Weights of a small mixture-of-experts language model, trained from scratch on English Wikipedia: width 448.
Below are experts of layer 4 (counted from 0) of a mixture-of-experts language model. Rows are named router (the router's row for the expert), up (a neuron's input weights, with its number) and show model dimensions 192-255. Each number is 500 + 25 x the weight over its row's rms, rounded and kept within 0 to 999. Numbers have three digits each.
After each expert's rows: "mostly gets" lists some tokens that are sent to it at least half of the time; "comes after" lists some tokens at least twice as common just before its tokens as in all text. This comes from a sample of Wikipedia text that the model never trained on. Tokens count by the router's weight.

# expert 26
router:490523525539486504503536471471516442481548488467534515498524473473475556470504483490529462518501508481521462503519506501546463492485547519517524546512520479525500495501471486519492483499469510
up0:469493531534513531551564444521497504508548537507528518530482500485518511479533502531470505487506508534452567463486538524502506487441478551526459494530476489535536512482454483522533480495469463
up1:522494498513507531499467503487524477501518493532486489536507466473510468500503497526536513492493512478451530493462484472492467491498517465498495504509505479515530481470516466501544517529474510
up2:536515535532466505518488474487509533525509453505520496467483477486524473478466511492515479499484529479514505461531455540500505529472504506514493517545538454500514506488458524492497510501492507
up3:543528467500515510516530518450510497507497503507537473455498493529454483500485470501514505491463527474506497482528556535500526500497490501449504475529464500519497494471489499527490535494507460
up4:527500511484549513491515481500507520491533514522541531484508520534507519486512533499517501532506503507495518516494491496512492497498469517457496499488478493489489516513476442524549502531496492
up5:511510512511500500513466479480446458482513479540508546556500532501501487490504512549505482530536482493486535478516500491518500487504491441470533493484493473505492548525522489518489481480484509
mostly gets: " the", " his", "The", " their", " its", " a"
comes after: "\n", " of", "'", " in", " to", " for"

# expert 0
router:546510503538516490456519546468508525511532478421522511473510417468491507480511486500522466521519494499521484470529499520488482510509487528521496499517528506471505526461522458509524487482454526
up15:500515544502482504502542552501487517517510472468508495500476438518527528496499525505500531536501469500499542528512511533545470487459491492514455516517523517427517533488505536466502484504516493
up16:493550527520522472501475515486501491501466473488503518525489476512480497485525512497533494496487485472503467515503452509517493530491545487472546512474558497491509511496507524510513486503518526
up17:484547518502523495475453522487541482488532468510516476458478498509503485465505466457478498510445508494531501512521514524438502461495501515508494485506517491519487473516506475502472451500574495
up18:536509536489496497474522492471485501498521476476472501491505511514537505505508519482429517482523491539509528497522523479494492514451507495496517444525502511453518533516505437471538487502475514
up19:519508490530486480476508528530437490500481521468479528509491455490550515526469533515497472523467532533516503499497482501477471472512484464522453555536470502524538510491472488501498516490500499
up20:512489474479515503478503570484508507497491520529502493542487502525549503540471492538495484493517511474536503469475455442465517484487521520504511502503506493491528471520488507525498527514550519
mostly gets: " years", " same", " one", " each", " this", " early"
comes after: " the", " a", " in", " of", "-", " The"

# expert 23
router:534493511520488475477463525485536457489433474521493494515528501491490503492549421506546520525547482493476493483515510532571469499465527487502492521495505493488470519489468492528483489495485527
up0:524469534485494478501467536500490500529520525512458483502520505463471487511519502487471496490485504463507474447505502516508481509544481478562492479481510505532514482521528463472494493439495469
up1:488493536481471472470511482471473507468479472507497471489482517538480471448475505507479498502488492495534454508507470510481520494527524567487508482473464471475504481478454478497488528496542533
up2:481499502490492458519513531520507485545451463451507536476522487507492500474538533521540488484478505538476461527566447480498474533502483481489480526472524522476505522506519500471464487489505471
up3:475512494508472512518460473485475534474488488511508520519512549525493475499551547524507496495491509511489501489564464505500482496512517494481575514506528543465483471486502481499513480465482509
up4:493497505506497497475567522491508527505506479537467487534500462510531513470478488560489514527518499484468486504456506499488485513492456512504472541499458526469490536501501486502560480483459515
up5:521546508475487471481489480485513482456493513493456551474514558534457533527501497526533510506500502526532514539484500510513515489490466493537518512495488526488467486518460498507551521481487489
mostly gets: " but", " which", " known", " served", " who", " named"
comes after: ",", " was", ".", " and", " is", " as"

# expert 24
router:490537557484475461428472560504487502495489490493519517470520515498493491497509437508526473516535463508475481495524530554513471483518529538502499518504516500520513529468531492505492485491495526
up6:508508482526499482455487488500509530504493505539502522492532517497488503507511501557467516462503467538463466531495493461511483514520504497499499521472514543538465455519519510497486505523473551
up7:490493501521472487488482472504498472539487491464473473545466492507486515489467492483505484470439461493478559509508508505521463527495496524495461507530491517510492484520518465555493492511523553
up8:535507513522509513512495518520488485486532573460497514474494481466507535478509493503530479478473478491475520495507497514484530528539482516498508529530513548541532531488500503453524496463504460
up9:515496487469477524489501497539495489523488489532452491544477459473466516487516476491514461487473438506540448517497503479499476515506507476536478570488458433481496505479507530482507517534533448
up10:518501500516488456493469526487522530517516478474500481483469458541478507508488458536517499493476495498514497483455502474491556530551495506490508503513544492529502499492476473483509482495477487
up11:513480493478449458500468507507531468512549492526505542504502585487516493468463490511548522524479515492449439504501493495479478496495529465442535484501514525518508490496473502457544463517501526
mostly gets: " ==", " Total", " Coordinates", " Preceded", " Succeeded", "See"
comes after: " |", "==", "|", "-", ":", "==="

# expert 28
router:497500525547505468495489514515465542480480479497533510428501514504494498478552476493488531527539484514499505497529523537506482510515517544528518473495464486541478507464451499531486494484476508
up0:470495533517490498493500494478508544529484486461522486487464497444453525516533471512464526520486460506521477535479517512489489501461511447514500483478547492514502473525547465516553483525484475
up1:476515520522461486492477492501503512496503473494511484455508486495473486503507465451487483472507488477489488525487525481514532479572507499491511500499490510496512520469511501500497526477493555
up2:467504517500506478538514516489512538503451527493515491501499551500512546511493519506528527465493511532517479537474507527518513479534530511505486495516509489478496474476517494497464513498532522
up3:523498520517493466475521492508509502535499507499502513495454530507518453510496494516504496542498506473528468502472469555469461476502511493506506448506461474470487525518484561453488547453469502
up4:474485487520547491525457488492513509500477515488493503472529498503480559508527552494460460482512501500509505477473500517534465502514436508465568481519485507482459482502488524565529517530497503
up5:526480490559521454512519464511524500473485466502479512493518536499473493485475492465526459502519510484517505491491524514522484480531529461530536500527480477506481483525533534501495520490499468
mostly gets: " Total", " —", " Date", " medal", " Preceded", " Succeeded"
comes after: " |", " ", "|", "-", " (", ";"

# expert 15
router:515491489531533505516503516483544488507532490480576497529511498491477516479532520484550510498534496464524480513508519504527492513496527526521529487524527457491472535503496479500490489499465471
up6:506559496483479513531507495491503512536552519521541517497483487523504505517509515491498433490535466492516509473484495454477480523535502512542497505479481437522521518492481485540502511481493480
up7:476499502507520467465493528491511525492499486516494452523512472513466476494513474502500458424525504527472503443534506511511486508503492491460561507560500487448546526523535490490501554471483538
up8:512442472532515541502505479481529489484593467546504537515548518471488509522534520511505493522528529476551485510466471501518473512482492512511497529490501485518463467482533533532485484524484482
up9:485506470496577494488518462522476533493485523473525548520509498494476529495511556467517509530510517498528528485532522521491512465465505523509488493518524488491504538540472478530537479521469502
up10:503577484472478480509475507452487473514470486457518532575482517486504522484494509469506509509528468531484511530475485483510524531516486494455532507480507484520462524468521519502488471513510522
up11:512562488498495502494502486482523474507490535469515485442496505505519539554515543472501535477512494519499506483542539471501525494516509554517522515518495470536495507518484492514533489500521500
mostly gets: " his", " he", " it", " their", " its", " her"
comes after: ".", " of", ",", "'", " the", " that"

# expert 17
router:553484489524517462516439519463501475458488486447497503459510518529444500486511506495503490505510501505493488526525506477532482520511530518541519486502566499538524513471503521539493500479520545
up15:437514493482509499467543471513482554457519524493481501541535508537502458490504495483481525496490496511514492476507466502495487480495477506523499440509523530537515523478537503499485480489490505
up16:471500501483491541526467467518497463479479486518504510520547528524471474496521492545520470484481447491487497458495469459457493473504506512512528458479486528513508491489447468537500523509456524
up17:560440523536474467476511472561495506546533443479501475547518502527510541514485504506486487505489498490506458527484513511539487528569536475480476550516509498466473512511505482533466440489498533
up18:458486521534480527500523486520537452471519493456494514483460550508519452516481514524507517498501546497524566534499482511476435516503514500495564475516511521492545508512461490492515523501492501
up19:491484506488472518528504496516496485528533512418487481498466501481478560487499497508519475503509510494491562528458552484493476493482522461476482520521513518481468486491546538519496506469476501
up20:507497488486529537510496471507522583510459495478497504510475512523470526544455454470493471511501493542526508461480467534516530497484510513501514482481519458546541468491520484534506485487547514
mostly gets: " \"", " (", "–", "(", "^{", " ="
comes after: "2", " ", "|", "–", " January", " December"

# expert 13
router:542474490504493517473475542478520516505461451525554496466504485538487519509525487481518495505495489518497472549510512455511495517454466559504545476511474480504498500472490509526500481501478529
up15:492501458523495507496487461537468507516476513498511503502505536517507520509537500484473492523489503522524494511476537501534502486461487500466494534489478521502505463473470457554485486516541503
up16:501478516541514480454530504485510496526501489509522478499521477463470505510485470481490518539481467530486515534489517528483478456497471490491475512479485506497486526495500467469478525493488519
up17:484508432563485479491510499528494485485484474510557507474474513498423464506516519461524458474507511502520492505475509443477492481519499459540494425531503455481496492475518511480515532526503542
up18:501522461540509498472497476532501565483540530479510467469533501547519500489487466467472491476469525501491493499517522467504518528522520462480539474504485476464469504493514513477535487493514528
up19:503536486518491473519540528514487470497505502515533507501523480478521477488493491492482506445487459472527517525501503458503501501511444528476526512521536532521483501493489509527512504499537431
up20:493531499518464512528480453506484514507464503495518479505452491523566539487542487500469467490509482478503495497528533525503539493542465564512500489500521529502524524491511496471453469494503526
mostly gets: "″", " album", " game", "%", " station", " million"
comes after: "0", "5", "8", "6", "7", "3"

# expert 16
router:532499605525505475487544540496480506483482491478520544473507472480501510484526496503520474526510502519514485527501524534516465501505544507526497538531561499463476555483509475511489498475511484
up0:480537471518516519473507522483539508515508505511519472508516489482540492495526525498501487524476497469538519514514533485505490477517492524505516505517490506442505483504496483458549481556491518
up1:521507513458480511487497507450485548504484454506485507514540495531498509507522509468498475483514465487491480530530489465492465492466521545489507495495526513438523497484502499508501512481483544
up2:503502529503461475511522542461460503505518533550508517484478495468494469498505470501474477526491531495484504493498530502506555478530493518464486484517484518482450518523467468478489527547473459
up3:461527465494526544523513498507518516524503432512516456480534462512521505490485485518490512475521496528500473507495480445505512508519468502491468503528499529460504520471478525454522450536483533
up4:523472462506457454494487485515506531515502472484481547464488477443474478472480516506491537533544507517457533547539526529483494511499495535465530523509544478462482532461494491531511517462490514
up5:469554533490437471516467545502470490457489515511494514494499498474474504492515516494527548475500479566521461516495491480450497510490516522508492453511521503521518488514468465507475465495481476
mostly gets: " a", " an", " Succeeded", "|---|---|---|---|", "See", " •"
comes after: " |", "\n", ":", " as", ";", " is"

# expert 21
router:500509520535520483485480532494514479470511493492494508451506519489450515495528499481508594497538499454471488542522506509482481519501541517523519504511524479559487536511554502529433459488445584
up0:472505477454500494505479500535526561515548537534516538524485528457489507455502531491499466447508511509538480487491507494465503481487493526507490519478500506497519527505461464524502492481513485
up1:517480554507510496474461498494460530497481542510442483485515497511531518492519530480506527459483456489466495523530520519515485501463520504511492514506506486478520478469474491501513448507524503
up2:500468510538516473487453484481522485496492513509556506523434476521489461472486521534525490484523499540502521513468509489480522483484530498502525456450517460464481502505500522520520512551505479
up3:463521497424505508508527473476481521479506515524527503512510487478485493564543487517519539484515529503494499514492480513487484459526501525542490492523518473517484473487524488503520469460490502
up4:496510511500478469440494439468526517544523517471475501503496489516468490498480496511465532521463481483518513547488505521518503508466508467489474478464498448504492479490501532500483493477517526
up5:513495519482529533503487501501506486529506503545546518508483492509506500536508513502494525527514533510454468492472504543495489508500561541499489539502502465476514497518533508493467530499495465
mostly gets: "born", "',", " et", "SI", "orthy", "shin"
comes after: " ", "1", "2", "9", "0", " ("

# expert 36
router:512527522521514494503516524465543513494530489489534504479505472521506510502520462464503555525497482506543490494516559544526502525487526489524495510487471492517515494495455502512489471486510510
up21:502518515491486503524456506504499504526506514527519475462501498496456499495513483516487507457500465462458521514484557486509476497517554516473504464508486534506513463468481537500507482449508486
up22:493485522497523492503484504499519540466489533486480490503455482487481474478528478461523474481483542493499475474500530504492505500501524470506530544479483507522475483481542504501481561478519474
up23:497508516467481490521435489558495472518466518513513488461462484500495516498538487465556475505501473544504523504516489490510509509509503499485523467511483485487487508479516530511515457499456496
up24:482523513480518501478496532456501492531574531511522497499535517522506488492478470514442499487464479487524477494513520482500493455520485542552499498501488509468474518502468463513507516457537453
up25:505501490494509534518529536496492520500508532492521507485472507513484515540503515431523529523473439485449492493498478507519531540533522526513502493493512499498549478503487497484495525515549493
up26:443507498523507513486490496482521486508541546478489495481521492484496506532488512523472510502512506477520572497494511550516469498520474502509502494489473493458512524496517521515532564510488482
mostly gets: " Al", " R", " P", " N", " Sh", " Z"
comes after: ",", " the", " of", ":", " and", "-"

# expert 14
router:499504520504500470479537552536532527467487481476503516517515457532470531484529478472500524512501478516562520550551498520528501520469520492522534503517517475482490550487453533509470475488494511
up15:515495495517523499558494514503473548502510499528470520521505484496483496506495500518486507495537508553515509469515505492539507519503503515486517542520516534488493523466490481499485502525532528
up16:520493462447481531470518494496525474490493493507494453484517481461507513492496463500513509498474475509481522466461507492485539484493470533513516544487528523504496486502447496494552516507532510
up17:474545518512478485480525515500520500493513514492468506499494514471494507486490491513539530508477523556443488495511485512521475479476490470503496539491491467474487503517453502489485500503514517
up18:548509542489464527483511494478480525523547475453465485510526479502543541490483502532534513511487505529494497510483485500532499505460502516544509495477525520491504471500491511484482476526491499
up19:535432492504495506468528479515538476524483495489513518456521490530510525519499485473514498503494451469514481486501514513502482513536505520482500513517524511536512469446503555520441565457435469
up20:579498502475492508488504517495491516462496459466483579510501497478486474496517535494474476461481507506496479488498495493520556492487552529484473489505480523479462512472550489515506520485520558
mostly gets: "°", "'", "′", "″", "%", "%;"
comes after: "0", "5", "6", "8", "7", "3"